Weights of a small mixture-of-experts language model, trained from scratch on English Wikipedia.
Size: 15 layers, width 384, vocabulary 6835, 136M parameters.
Experts: 96 SwiGLU neurons an expert, a softmax router.
Below are experts of layer 4 (counted from 0) of a mixture-of-experts language model. Rows are named router (the router's row for the expert) and show model dimensions 128-255. Each number is 50 + 10 x the weight over its row's rms, rounded and kept within 0 to 99.
After each expert's rows: "raises" lists some tokens whose logits its average output raises strongly, later layers aside; "mostly gets" lists some tokens that are sent to it at least half of the time. This comes from a sample of Wikipedia text that the model never trained on.

# expert 45
router:49 49 41 73 56 38 38 35 42 60 56 38 57 44 49 49 49 44 53 48 46 55 49 53 50 52 48 66 38 54 43 34 64 55 42 62 61 36 59 47 50 45 36 61 33 72 59 46 48 44 63 54 53 72 51 47 67 55 55 74 53 54 37 55 77 47 48 66 72 52 53 51 41 45 65 39 44 49 50 47 39 48 48 46 48 59 56 49 45 67 32 46 56 67 42 52 52 48 50 37 47 46 48 59 48 55 37 60 51 63 36 46 49 49 47 56 56 38 48 48 49 55 44 58 57 53 64 46
raises: " a", " the", " originally", " well", " shown", " it"
mostly gets: " was", " is", " are", " were", " had", " has"

# expert 69
router:42 63 48 60 64 66 49 38 55 60 62 47 54 57 36 52 56 30 56 40 57 48 37 46 65 40 67 60 59 34 63 55 64 52 48 64 75 63 69 44 53 58 52 68 48 47 64 48 51 41 69 46 46 63 53 46 61 52 62 73 51 58 47 54 59 47 53 42 51 40 61 56 42 53 41 46 50 49 50 55 39 40 52 55 36 39 56 41 57 58 49 46 54 49 40 37 42 49 64 42 31 50 50 52 36 39 26 85 49 45 51 41 51 39 51 25 46 31 44 33 50 60 51 45 45 50 45 57
raises: "er", "e", "ries", "ers"
mostly gets: "ust", "ond", " August", "land", " September", " st"

# expert 28
router:56 48 33 62 60 45 24 41 51 83 61 39 59 53 55 55 49 40 38 41 50 62 57 44 66 55 43 49 46 60 43 49 50 51 40 57 54 37 50 25 32 46 46 52 50 89 48 38 52 44 48 53 63 63 41 49 44 44 72 49 36 60 52 54 54 54 38 57 62 30 58 50 43 42 55 33 41 50 50 26 47 48 29 41 36 54 50 45 46 58 47 46 38 49 56 43 55 42 39 48 22 36 47 40 56 52 23 54 47 63 48 56 42 56 34 52 51 35 52 45 40 33 44 42 37 49 53 35
raises: "n't", " also", " made"
mostly gets: " was", " is", " are", " were", " had", " been"

# expert 89
router:44 44 24 48 47 43 52 46 42 52 47 40 43 38 60 62 43 42 42 49 55 54 48 39 44 42 28 55 42 40 48 47 44 33 41 44 51 38 41 57 51 53 49 62 34 66 55 54 53 52 50 51 44 68 31 36 56 34 61 63 52 47 54 56 57 38 55 63 41 34 51 59 54 44 47 46 50 45 66 39 55 48 52 28 52 46 53 51 26 41 35 53 64 51 53 46 46 53 45 53 52 40 50 38 30 50 42 69 41 45 38 43 57 36 35 56 35 38 61 25 53 53 44 45 47 55 48 55
raises: " million", "-year", "wn", ".", "6", ".\n\n"
mostly gets: " I", "10", "11", "12", "13", "25"

# expert 118
router:53 46 48 43 46 53 42 36 46 54 53 64 62 40 48 54 45 44 44 31 63 55 55 42 63 39 40 61 49 55 56 47 50 60 43 66 37 45 45 53 39 53 51 53 48 64 50 41 70 54 60 30 45 48 24 32 60 59 48 64 50 44 42 71 51 34 45 58 60 31 43 67 33 63 44 54 66 42 55 37 59 35 53 41 46 51 52 45 46 65 33 42 48 51 45 50 37 62 55 36 57 57 56 55 57 59 41 67 28 70 31 40 50 50 51 48 46 56 36 52 43 54 60 51 28 36 46 51
raises: "ny", "z", "ca", "ada"
mostly gets: "ran", "ra", "ena", " Ros", " George", " Charles"

# expert 100
router:44 48 38 50 51 46 60 46 46 49 51 51 55 52 59 52 41 43 49 47 68 53 66 45 62 51 50 58 48 46 56 51 49 41 48 58 62 43 66 51 50 61 39 53 36 42 54 25 83 52 44 21 44 51 44 53 61 37 54 65 43 42 50 39 47 48 56 57 50 35 68 57 50 70 60 25 36 30 45 45 65 40 49 52 40 39 46 40 34 54 58 55 56 58 49 45 53 46 55 37 50 48 56 46 33 78 52 50 51 57 53 35 54 45 42 60 72 52 34 65 43 60 43 57 47 51 70 45
raises: " ", " .", " —"
mostly gets: "|", " |", " —;", "};", "',", "″N"

# expert 84
router:42 47 45 55 75 63 47 27 45 60 53 38 57 48 62 66 57 45 38 59 61 55 39 50 52 34 36 59 40 60 42 47 60 45 57 62 50 43 62 57 51 47 57 55 43 69 47 42 56 57 80 36 53 60 40 40 62 39 65 38 30 74 55 54 60 51 39 65 64 32 48 38 22 44 63 28 55 43 72 45 47 48 52 26 54 54 52 47 48 65 61 51 40 48 40 46 54 53 33 50 58 41 54 51 45 45 44 36 59 52 45 47 66 52 69 48 37 55 47 51 40 60 45 57 60 43 41 54
raises: " to", ":", " as"
mostly gets: " new", "able", " known", " used", "ated", "aged"

# expert 87
router:54 51 55 39 56 68 44 39 40 38 57 50 70 60 48 50 42 34 48 51 43 47 50 53 58 55 28 55 41 60 43 19 57 59 47 52 57 40 66 56 42 42 32 47 55 52 54 28 59 46 60 41 41 40 33 53 49 55 46 51 31 50 58 61 44 45 64 57 51 48 55 59 56 49 53 25 44 59 42 35 41 37 42 58 33 35 55 53 52 56 36 48 64 59 46 51 37 52 67 46 35 54 71 58 38 47 38 62 47 43 50 36 40 55 45 42 41 52 61 61 48 53 31 50 44 40 53 42
raises: "ica", "ey", "na", "ne"
mostly gets: "on", "==", " can", "196", "ons", " con"

# expert 2
router:67 40 46 59 56 55 40 37 55 47 51 46 64 52 46 61 64 36 51 43 45 54 57 67 57 33 44 64 62 43 47 56 52 54 56 66 35 39 43 64 35 73 49 65 26 48 41 34 56 54 60 34 38 63 46 47 53 42 64 57 50 42 50 56 50 41 56 66 62 42 65 53 36 60 49 44 37 43 67 50 64 41 36 30 33 51 46 42 28 51 38 49 46 64 55 52 50 47 48 30 34 39 47 37 39 46 33 68 32 59 40 35 58 42 40 46 58 44 41 26 39 64 58 46 59 58 52 38
raises: ";", ",", ".", ".\n\n", ".;"
mostly gets: " United", " American", " US", " State", " USA", " City"

# expert 33
router:35 54 49 48 36 66 32 56 45 38 43 46 63 37 55 62 40 45 40 38 51 45 45 52 70 39 36 54 56 42 36 47 61 46 55 70 48 51 48 43 37 65 49 43 36 66 48 57 62 25 39 46 59 64 44 47 54 73 56 47 68 47 42 61 43 42 56 36 69 48 53 69 54 64 57 55 53 28 44 60 51 50 54 44 56 22 58 52 47 51 41 47 53 45 21 48 48 53 62 47 43 60 51 45 34 51 46 64 40 52 39 42 42 53 51 49 49 55 36 49 27 48 49 48 49 37 62 58
raises: " the", " its", "tern", " these", " some", " their"
mostly gets: " in", " In", "In", " during", " among", " of"

# expert 21
router:49 38 51 56 73 41 57 52 30 58 44 45 50 42 69 74 34 40 51 52 65 51 64 44 65 50 26 50 39 51 63 42 50 54 26 43 37 52 47 60 37 64 48 61 46 57 50 51 48 21 46 45 42 49 53 22 64 51 48 47 52 30 46 51 38 37 50 38 51 52 37 70 50 61 39 39 53 48 54 52 50 28 47 49 39 38 51 34 44 67 42 51 68 44 44 53 59 43 49 55 41 60 64 51 40 65 41 55 45 55 45 36 51 54 40 40 23 45 49 54 32 42 49 49 43 47 48 31
raises: "ele", "und", "ire", "ile", "un", "ose"
mostly gets: " S", " M", " H", " N", " J", " L"

# expert 94
router:39 55 51 76 47 41 51 33 35 35 52 48 44 56 48 50 33 45 50 37 58 55 26 41 61 59 27 56 45 44 32 46 45 41 44 58 54 53 49 51 53 53 45 47 46 78 52 27 64 69 72 40 59 53 50 53 47 32 60 54 53 62 50 56 33 49 48 53 50 53 46 53 46 42 45 22 46 47 55 52 50 45 39 22 65 62 51 40 41 45 44 51 55 40 56 59 33 48 41 49 57 49 58 36 53 59 46 43 48 49 45 38 46 57 43 40 48 57 58 46 49 57 39 40 52 60 57 64
raises: " the", " his", " a", " another", " their", " some"
mostly gets: " with", " by", " through", " using", " With", " without"

# expert 80
router:69 60 45 57 60 53 23 45 43 45 48 56 55 28 58 69 59 43 53 40 51 55 47 33 63 52 48 55 38 55 46 57 56 55 41 64 51 44 48 48 36 58 34 36 27 51 42 55 49 38 50 41 35 54 51 47 66 53 56 50 35 52 32 57 57 39 52 45 63 37 62 60 46 51 48 55 49 49 62 27 49 39 46 46 34 54 49 47 36 44 49 51 44 52 50 49 56 57 36 47 31 53 52 40 54 51 67 63 28 56 56 45 27 68 58 49 53 52 50 27 53 55 50 47 48 45 54 55
raises: ",", " &", "/", " and"
mostly gets: " John", " George", " William", " Robert", " Michael", " Paul"

# expert 109
router:61 48 41 52 61 51 50 62 32 67 44 28 45 37 56 65 36 56 42 44 48 56 54 53 72 45 54 36 64 43 42 48 73 58 40 56 42 38 48 41 51 50 44 61 36 71 50 53 51 41 56 43 41 51 53 52 52 63 47 48 33 45 43 33 40 50 59 56 49 47 50 59 54 48 52 50 40 46 58 40 69 38 38 42 53 41 64 54 22 58 47 42 51 61 55 58 42 57 52 34 45 33 44 48 50 74 51 40 32 50 42 50 65 56 42 60 51 44 56 46 27 50 51 49 45 56 44 52
raises: ",", " and", "ing", " that", "."
mostly gets: "s", " long", "ks", "bles", "ls", "et"

# expert 18
router:36 32 42 50 63 48 52 35 52 47 56 53 58 41 54 52 54 60 59 45 62 53 46 35 49 50 47 68 50 40 38 44 79 45 47 47 66 47 61 57 41 54 41 54 36 62 58 31 49 37 70 36 52 60 55 46 48 30 43 68 38 47 37 51 58 45 45 65 34 53 41 46 52 48 63 47 49 56 48 46 67 34 24 57 36 65 49 63 58 67 44 59 51 64 51 47 61 53 52 61 44 55 62 41 30 61 50 46 35 46 42 47 30 54 43 38 45 56 57 48 31 45 49 41 62 47 52 38
raises: "former", "aged", "der"
mostly gets: " (", "/", " /", "(", " −", "^{"

# expert 19
router:70 40 50 51 51 54 52 49 63 38 62 59 76 43 54 50 25 47 41 47 45 44 44 40 45 51 33 47 42 70 60 34 44 43 44 48 62 39 68 52 50 73 32 56 50 44 64 59 49 35 49 41 56 59 47 54 52 25 65 44 45 41 40 64 59 55 55 34 65 50 59 69 39 45 42 38 56 49 56 52 45 53 37 57 32 33 51 48 42 39 58 39 50 46 46 53 35 53 59 44 54 52 64 45 49 48 51 43 51 50 52 57 37 40 55 58 49 53 60 68 51 53 35 58 48 39 50 47
raises: ",", ":", ".", "/"
mostly gets: " people", " player", " members", " member", " son", "ator"

# expert 31
router:58 56 39 46 37 58 36 51 49 59 59 37 64 36 51 66 47 42 53 31 62 42 59 50 52 57 48 60 47 57 47 47 40 54 31 55 43 45 64 69 53 48 40 49 52 54 58 60 57 39 50 51 53 68 48 29 44 29 63 55 41 52 43 55 48 49 39 61 63 49 52 49 49 55 44 54 45 60 58 47 49 48 43 42 50 44 59 39 39 54 48 47 51 76 51 49 24 53 46 65 33 44 46 45 38 48 50 41 50 62 42 45 52 48 34 43 52 56 55 53 50 38 51 49 38 55 66 43
raises: " |", " |\n", " as", " —", " was", " –"
mostly gets: ")", ")\n", "),", ").", ");", "\","

# expert 56
router:37 59 42 39 54 58 48 48 63 65 50 50 40 30 37 48 33 30 44 37 43 70 60 49 57 54 38 64 35 60 54 44 44 56 15 50 55 42 64 51 39 38 52 64 34 45 59 43 61 71 44 47 47 60 57 53 45 45 54 55 54 72 35 62 63 39 55 37 69 32 41 66 46 58 47 41 56 40 68 37 46 54 66 49 22 41 57 53 33 53 43 48 58 56 54 55 23 46 46 48 45 33 43 55 59 68 35 70 43 57 56 49 40 54 44 38 51 51 41 40 30 37 47 37 43 51 48 56
raises: ",", " and", "/", "-to", "-L"
mostly gets: "ica", " Ohio", "idae", "ić", " Angeles", "ville"

# expert 54
router:27 27 40 44 51 44 53 59 63 67 59 38 58 53 47 70 45 56 46 35 65 51 63 48 48 44 38 80 53 47 46 41 68 46 36 55 53 49 54 46 32 50 54 36 54 45 67 48 47 62 58 53 52 51 38 41 47 49 48 46 34 43 56 56 68 37 63 45 42 54 52 49 31 40 71 48 51 54 36 59 52 34 57 47 44 30 60 56 45 50 55 46 40 55 50 50 51 62 58 56 48 41 54 32 52 48 58 45 47 63 39 24 19 35 61 51 49 40 41 61 46 56 49 35 48 52 45 52
raises: "=", "Sing", "Scientific", "St", "Personal", "M"
mostly gets: "===", "==", " (", " =\n\n", ".\n\n", "===\n\n"

# expert 24
router:57 44 28 47 47 56 46 57 50 49 51 59 69 43 57 49 51 50 27 39 52 49 53 45 74 45 41 53 45 55 43 32 62 55 38 45 52 28 63 47 44 41 45 43 41 46 55 28 60 35 71 54 32 51 35 42 47 40 53 41 50 53 51 45 61 60 56 46 68 40 63 56 40 57 47 53 47 47 57 15 49 29 44 31 39 44 56 50 46 55 37 58 40 51 51 45 57 50 66 38 57 40 52 50 43 48 42 54 27 55 60 55 56 38 53 54 65 47 49 37 43 60 47 47 57 45 49 56
raises: "’", "'", "/", ",", " ("
mostly gets: " James", " Black", " Charles", " Thomas", " Christian", "ians"

# expert 70
router:47 29 47 50 68 44 48 42 51 53 63 45 77 47 34 64 58 38 40 54 52 55 38 36 57 40 52 46 47 49 43 45 40 52 39 46 76 54 46 53 61 57 50 53 43 48 52 43 44 43 45 39 55 59 41 40 41 37 42 64 62 39 44 52 43 47 46 41 62 50 57 61 51 58 56 47 56 49 44 52 45 25 58 48 51 58 70 60 53 46 21 60 50 64 53 42 45 58 78 57 51 32 52 50 44 66 58 54 54 60 48 33 57 46 41 64 62 46 41 50 29 46 42 47 30 46 68 44
raises: "|", "-", "===", "The", "In", "=="
mostly gets: "\n", " |\n", ".\n\n", ")\n", "\n\n", ".\n"

# expert 101
router:36 48 63 33 47 59 65 64 52 49 54 55 56 62 41 51 57 39 43 43 58 68 38 47 43 49 51 69 44 48 39 64 46 37 45 45 64 49 66 71 44 56 60 54 53 66 50 41 44 55 68 46 54 56 50 39 63 56 58 53 44 65 50 55 53 51 47 49 34 30 68 48 45 45 51 28 37 47 61 31 37 58 40 31 56 55 55 66 38 45 43 53 46 42 52 49 49 61 54 53 55 46 55 34 54 52 45 54 52 45 38 56 46 55 49 28 45 55 57 53 44 36 41 63 59 31 68 43
raises: " his", " the", " a", " an", " another", " their"
mostly gets: " on", " On", " before", "On", " off", " re"

# expert 40
router:46 32 46 52 63 66 38 52 45 35 66 48 64 35 49 56 47 47 40 52 53 51 37 60 56 32 52 56 51 47 51 45 61 59 41 58 68 50 44 70 48 50 27 42 45 50 57 41 50 48 70 20 33 58 32 42 49 33 71 41 50 40 53 57 56 45 49 48 53 46 64 47 34 55 39 52 48 60 54 52 38 36 49 41 42 46 62 58 45 59 36 46 44 58 40 37 47 37 54 46 57 27 58 43 48 59 57 55 57 51 50 54 34 57 47 55 55 47 42 59 33 54 46 31 39 41 71 41
raises: "|", "===", "In", "==", "-", "="
mostly gets: " |\n", ".\n\n", "\n\n", "==", ".\n", " |\n\n"

# expert 104
router:40 38 50 47 63 48 28 32 51 63 55 40 56 59 49 48 57 55 53 52 58 74 44 43 58 48 49 58 46 36 44 44 46 35 45 61 54 50 51 47 34 46 48 50 46 71 43 58 52 47 58 52 50 62 58 51 55 47 60 48 39 73 52 55 58 57 54 53 59 49 52 62 46 62 56 33 37 49 59 53 40 48 41 27 41 47 56 49 46 51 57 41 53 72 54 44 49 37 58 56 35 15 53 59 46 57 56 70 52 56 41 43 50 66 45 46 40 35 51 38 27 47 32 38 48 59 58 48
raises: " by", " his", " the", " a", " in", " their"
mostly gets: " been", " made", " used", " played", " became", " being"

# expert 115
router:46 50 25 59 53 40 17 40 44 58 59 49 56 51 55 48 47 51 56 31 50 61 47 49 61 50 53 57 53 45 39 49 54 55 40 50 57 41 72 52 47 64 36 63 47 56 62 56 47 42 54 61 38 50 47 47 63 59 60 68 23 46 45 61 82 64 56 57 58 61 58 61 55 59 50 45 46 51 49 45 34 45 48 36 36 41 50 39 33 54 42 43 50 75 40 48 48 50 47 57 42 48 40 58 43 47 50 46 50 49 51 46 50 59 26 29 47 53 48 54 46 33 40 47 45 50 38 50
raises: " while", " although", " which", " though", " including", " but"
mostly gets: ",", "),", "\",", "—", ".,", " ("

# expert 26
router:51 50 42 48 56 38 71 45 51 53 53 45 50 48 61 58 50 36 35 42 62 42 43 53 46 48 58 54 49 42 50 49 67 43 44 38 62 47 64 42 42 42 52 56 43 48 63 51 49 52 52 41 49 49 56 48 50 52 49 54 45 61 53 53 69 59 61 38 60 18 66 53 39 53 63 55 41 54 66 31 51 54 47 50 41 35 55 39 47 63 43 54 52 64 57 54 53 48 72 48 53 23 53 52 65 57 55 62 57 50 39 42 34 42 54 54 61 46 48 58 46 38 39 45 45 53 66 65
raises: ";", " by", ",", ":", " on", " of"
mostly gets: "ations", " list", " series", " career", " Award", "ities"

# expert 62
router:37 45 46 44 45 40 54 33 62 81 42 46 45 61 49 68 41 68 49 53 54 44 41 44 48 42 24 65 32 47 40 46 49 50 37 54 59 43 51 57 30 57 38 63 58 50 63 25 54 30 54 47 60 56 38 41 51 49 43 56 46 64 48 51 49 53 47 53 62 52 42 49 40 49 67 50 47 39 38 46 45 50 60 41 40 44 51 47 64 57 40 48 49 45 56 43 47 36 49 54 52 55 59 45 40 53 51 61 31 50 31 28 45 44 50 45 31 61 60 49 48 47 43 61 40 58 47 41
raises: "V", "TV", "Th", "sp", "Ch", "Ind"
mostly gets: "=", "^{", "(", "_{", "\\", " ["

# expert 38
router:61 60 42 54 55 60 52 47 48 41 50 49 47 60 49 47 42 67 45 42 57 47 29 45 46 61 55 57 54 50 34 54 52 49 37 59 62 43 72 48 50 47 47 60 37 58 60 51 46 52 62 56 30 41 54 51 63 59 42 59 53 58 39 39 51 38 53 48 51 29 65 66 54 42 53 44 25 43 68 62 52 43 56 45 50 44 65 44 52 42 40 27 64 55 40 59 40 51 47 55 39 47 53 57 50 51 40 58 54 49 53 46 28 46 57 31 58 37 41 46 51 47 55 46 39 44 60 56
raises: " from", " with", " for", ";"
mostly gets: " film", " music", " There", " there", " number", " book"

# expert 112
router:48 35 33 43 61 51 55 38 44 52 65 51 66 50 60 48 32 48 56 40 45 66 22 54 53 63 38 51 58 32 41 29 37 24 27 51 60 37 44 53 42 65 59 48 45 79 51 52 62 47 59 57 57 63 47 58 56 61 50 48 52 44 40 61 48 42 59 41 47 49 54 61 63 55 51 34 54 40 54 53 60 43 50 38 49 51 42 55 40 50 57 44 52 37 57 46 48 34 55 56 54 56 45 42 49 50 33 60 53 55 43 53 36 57 45 38 35 54 59 37 56 36 39 34 37 53 63 37
raises: " the", " this", " his", " their", " these", " its"
mostly gets: " in", " on", " In", " at", " from", "In"

# expert 46
router:47 47 53 48 67 47 37 41 62 61 47 43 53 41 52 51 58 41 43 57 53 46 26 47 38 52 47 64 45 45 59 38 54 48 51 57 41 58 53 56 55 45 52 51 58 52 47 49 50 60 70 36 41 62 47 30 47 54 65 42 42 63 59 54 50 53 59 58 75 44 57 54 43 59 57 48 41 38 58 54 35 54 38 32 46 53 57 24 40 49 47 46 70 68 40 42 44 46 68 46 46 38 55 43 51 60 50 59 60 46 38 40 51 46 43 57 50 51 40 60 18 44 46 48 45 14 55 56
raises: " a", " the", " by", " some", " an", " another"
mostly gets: "\",", " won", ".\"", " released", " died", " made"

# expert 7
router:27 49 54 43 56 51 44 54 17 64 54 55 54 59 60 71 40 34 25 46 64 57 32 61 48 50 51 41 46 44 31 26 49 47 29 53 69 42 52 54 43 50 55 40 52 67 63 46 68 44 40 44 58 56 40 46 48 47 63 52 39 51 46 62 51 26 70 66 46 50 57 55 37 73 49 49 56 50 56 49 59 44 46 38 47 28 49 43 54 64 46 50 49 51 53 45 52 23 66 50 46 54 51 49 54 39 40 53 32 53 52 41 48 46 44 55 33 45 59 39 43 54 26 25 44 53 64 54
raises: " the", " his", " their", " these", " its", " this"
mostly gets: " of", " between", " other", " among", " about", " Other"

# expert 5
router:51 41 29 47 58 53 54 46 52 62 47 50 59 37 57 52 48 53 52 47 57 57 51 58 63 32 28 59 50 36 42 49 53 39 54 62 51 42 69 49 56 59 48 47 35 48 61 19 52 52 61 48 58 68 49 43 69 42 68 56 47 34 33 62 50 35 63 68 60 43 58 49 59 53 54 47 43 55 71 52 53 51 43 33 26 50 52 33 57 39 43 61 50 62 53 61 46 49 65 53 64 30 53 49 44 48 32 46 47 48 41 58 49 48 48 37 59 51 63 46 48 55 36 44 56 42 50 62
raises: ";", " (", ".", ","
mostly gets: " station", " government", " University", " Championship", " River", " Army"

# expert 119
router:48 56 49 52 55 74 45 39 40 57 62 27 44 41 57 56 40 61 45 49 57 50 49 42 53 38 51 57 32 40 55 52 74 60 56 52 63 40 54 46 41 60 58 51 46 54 51 38 53 44 44 43 53 65 48 33 52 28 61 76 47 37 50 47 48 39 46 53 74 48 51 54 49 59 47 41 22 50 49 36 59 38 51 35 54 59 46 38 37 60 36 50 57 49 53 48 39 41 50 42 53 50 58 51 38 55 54 44 57 48 59 43 24 42 52 61 52 34 53 49 47 46 49 37 43 39 48 49
raises: "201", "20", "3", "202", "200", "196"
mostly gets: " ", "L", " l", " L", " dr", " tr"

# expert 126
router:41 41 43 59 49 61 49 36 49 35 56 58 58 58 54 53 42 36 33 47 68 51 57 49 49 48 32 73 60 51 57 59 46 37 46 53 73 53 43 49 53 55 53 45 58 63 54 42 65 47 62 50 57 70 46 44 50 46 63 57 55 48 53 57 46 35 53 60 56 39 61 50 49 50 74 48 57 41 59 33 41 41 45 66 37 41 50 56 40 53 37 44 62 81 43 55 42 45 57 42 40 50 56 47 45 58 44 58 39 52 47 28 36 23 53 54 43 48 41 37 55 57 50 42 40 62 57 56
raises: "9", "0", "8", "6", "7", "5"
mostly gets: "201", "200", "199", "198", "202", "197"

# expert 73
router:45 48 42 51 56 62 37 54 57 40 52 38 48 58 44 61 53 61 18 40 42 55 48 67 58 43 44 53 45 57 53 54 59 54 44 57 42 40 66 59 28 52 51 55 39 50 67 49 51 48 55 49 27 45 43 59 79 58 52 49 53 46 48 48 39 23 40 66 53 09 59 52 49 61 47 57 41 50 49 56 41 58 30 60 44 36 55 38 61 37 43 45 56 57 55 49 54 35 63 40 36 41 46 54 53 51 46 50 40 54 45 42 44 44 51 35 59 54 49 47 59 37 38 46 57 45 49 52
raises: ",", ":", ";", " and", " with", "."
mostly gets: " film", " School", " album", " club", " Team", " Park"

# expert 111
router:50 34 33 54 55 49 51 48 37 38 49 51 49 52 59 54 46 52 54 10 52 59 45 35 78 37 46 55 53 53 38 47 59 47 47 69 67 48 50 34 53 57 49 59 37 49 55 36 54 39 59 48 47 49 42 37 60 40 62 48 40 44 58 44 41 47 43 60 39 41 72 48 36 53 77 51 37 50 52 36 64 47 56 32 48 49 70 52 54 60 42 44 44 41 38 29 54 39 54 41 43 57 53 40 43 54 50 57 37 63 55 43 43 53 42 54 58 48 48 34 54 54 52 41 33 63 55 35
raises: "i", "g", "h", "by", "es", "ares"
mostly gets: " Al", " John", " Y", " Ed", " Mc", " Har"

# expert 123
router:43 56 29 55 51 56 47 38 47 57 56 55 55 32 46 55 45 43 40 48 54 46 33 40 53 48 50 50 50 54 37 42 38 30 29 49 54 36 41 57 54 54 59 59 50 61 57 53 65 38 53 43 32 70 53 48 73 59 62 58 41 65 44 44 46 38 52 67 51 33 47 63 57 43 48 52 49 48 54 64 29 57 47 53 49 50 52 50 56 49 56 39 66 59 69 41 43 42 49 32 36 37 56 42 61 58 50 56 44 60 42 57 49 37 48 35 44 45 70 39 42 49 38 39 42 58 52 62
raises: "—", ",", ";", ":", "–", "."
mostly gets: "30", "29", "50", "40", "31", "42"

# expert 86
router:58 32 50 67 47 49 58 52 58 51 49 52 61 56 55 60 50 37 44 45 54 49 57 50 67 29 54 65 45 43 39 65 70 51 64 62 58 46 51 51 44 62 37 56 35 41 56 48 74 53 58 48 62 73 37 39 62 50 50 63 37 42 57 45 59 35 54 58 41 50 71 54 41 62 53 44 22 20 59 44 53 40 53 55 38 35 51 40 45 71 54 66 48 63 52 35 45 40 46 35 40 30 69 38 52 49 45 43 34 48 56 35 58 44 57 47 47 53 44 61 54 48 49 57 54 50 59 53
raises: " and", "/a", ":", " (", ",", " -"
mostly gets: " Team", " football", " ENG", " High", " League", " kg"

# expert 76
router:38 21 38 56 44 60 59 50 37 56 50 47 47 39 76 68 39 52 58 52 43 56 53 18 53 55 51 53 43 36 55 37 54 44 48 65 55 38 61 40 52 74 33 44 43 43 45 49 55 48 55 51 58 62 64 34 54 45 58 65 50 62 46 44 52 35 38 51 33 52 68 53 52 57 66 38 45 52 52 57 54 45 44 48 59 54 64 49 38 55 57 45 56 42 45 50 50 28 61 47 48 36 43 51 38 56 28 67 52 64 35 41 64 53 39 31 41 38 60 39 67 56 42 48 54 48 49 46
raises: "–", "/", ",", "-A", "-H", "-T"
mostly gets: " World", " United", " X", " China", " Los", " Chinese"

# expert 120
router:48 35 48 43 52 71 43 35 70 52 50 48 61 57 46 45 42 63 46 41 41 54 50 42 53 47 22 49 48 65 59 54 60 56 38 51 52 60 53 70 41 58 49 55 43 44 54 19 54 54 55 41 57 54 44 47 31 45 47 55 53 42 43 70 68 46 45 55 46 39 39 64 55 53 48 53 46 45 50 42 49 51 60 57 41 38 42 44 54 58 51 52 32 53 39 37 37 62 55 49 54 56 51 52 46 50 39 65 21 73 45 57 46 34 34 45 47 58 50 54 36 50 41 47 31 37 54 38
raises: "y", "ine", "s", "ship"
mostly gets: " Mar", " Ab", " Ag", " Mag", " Ros", " Rob"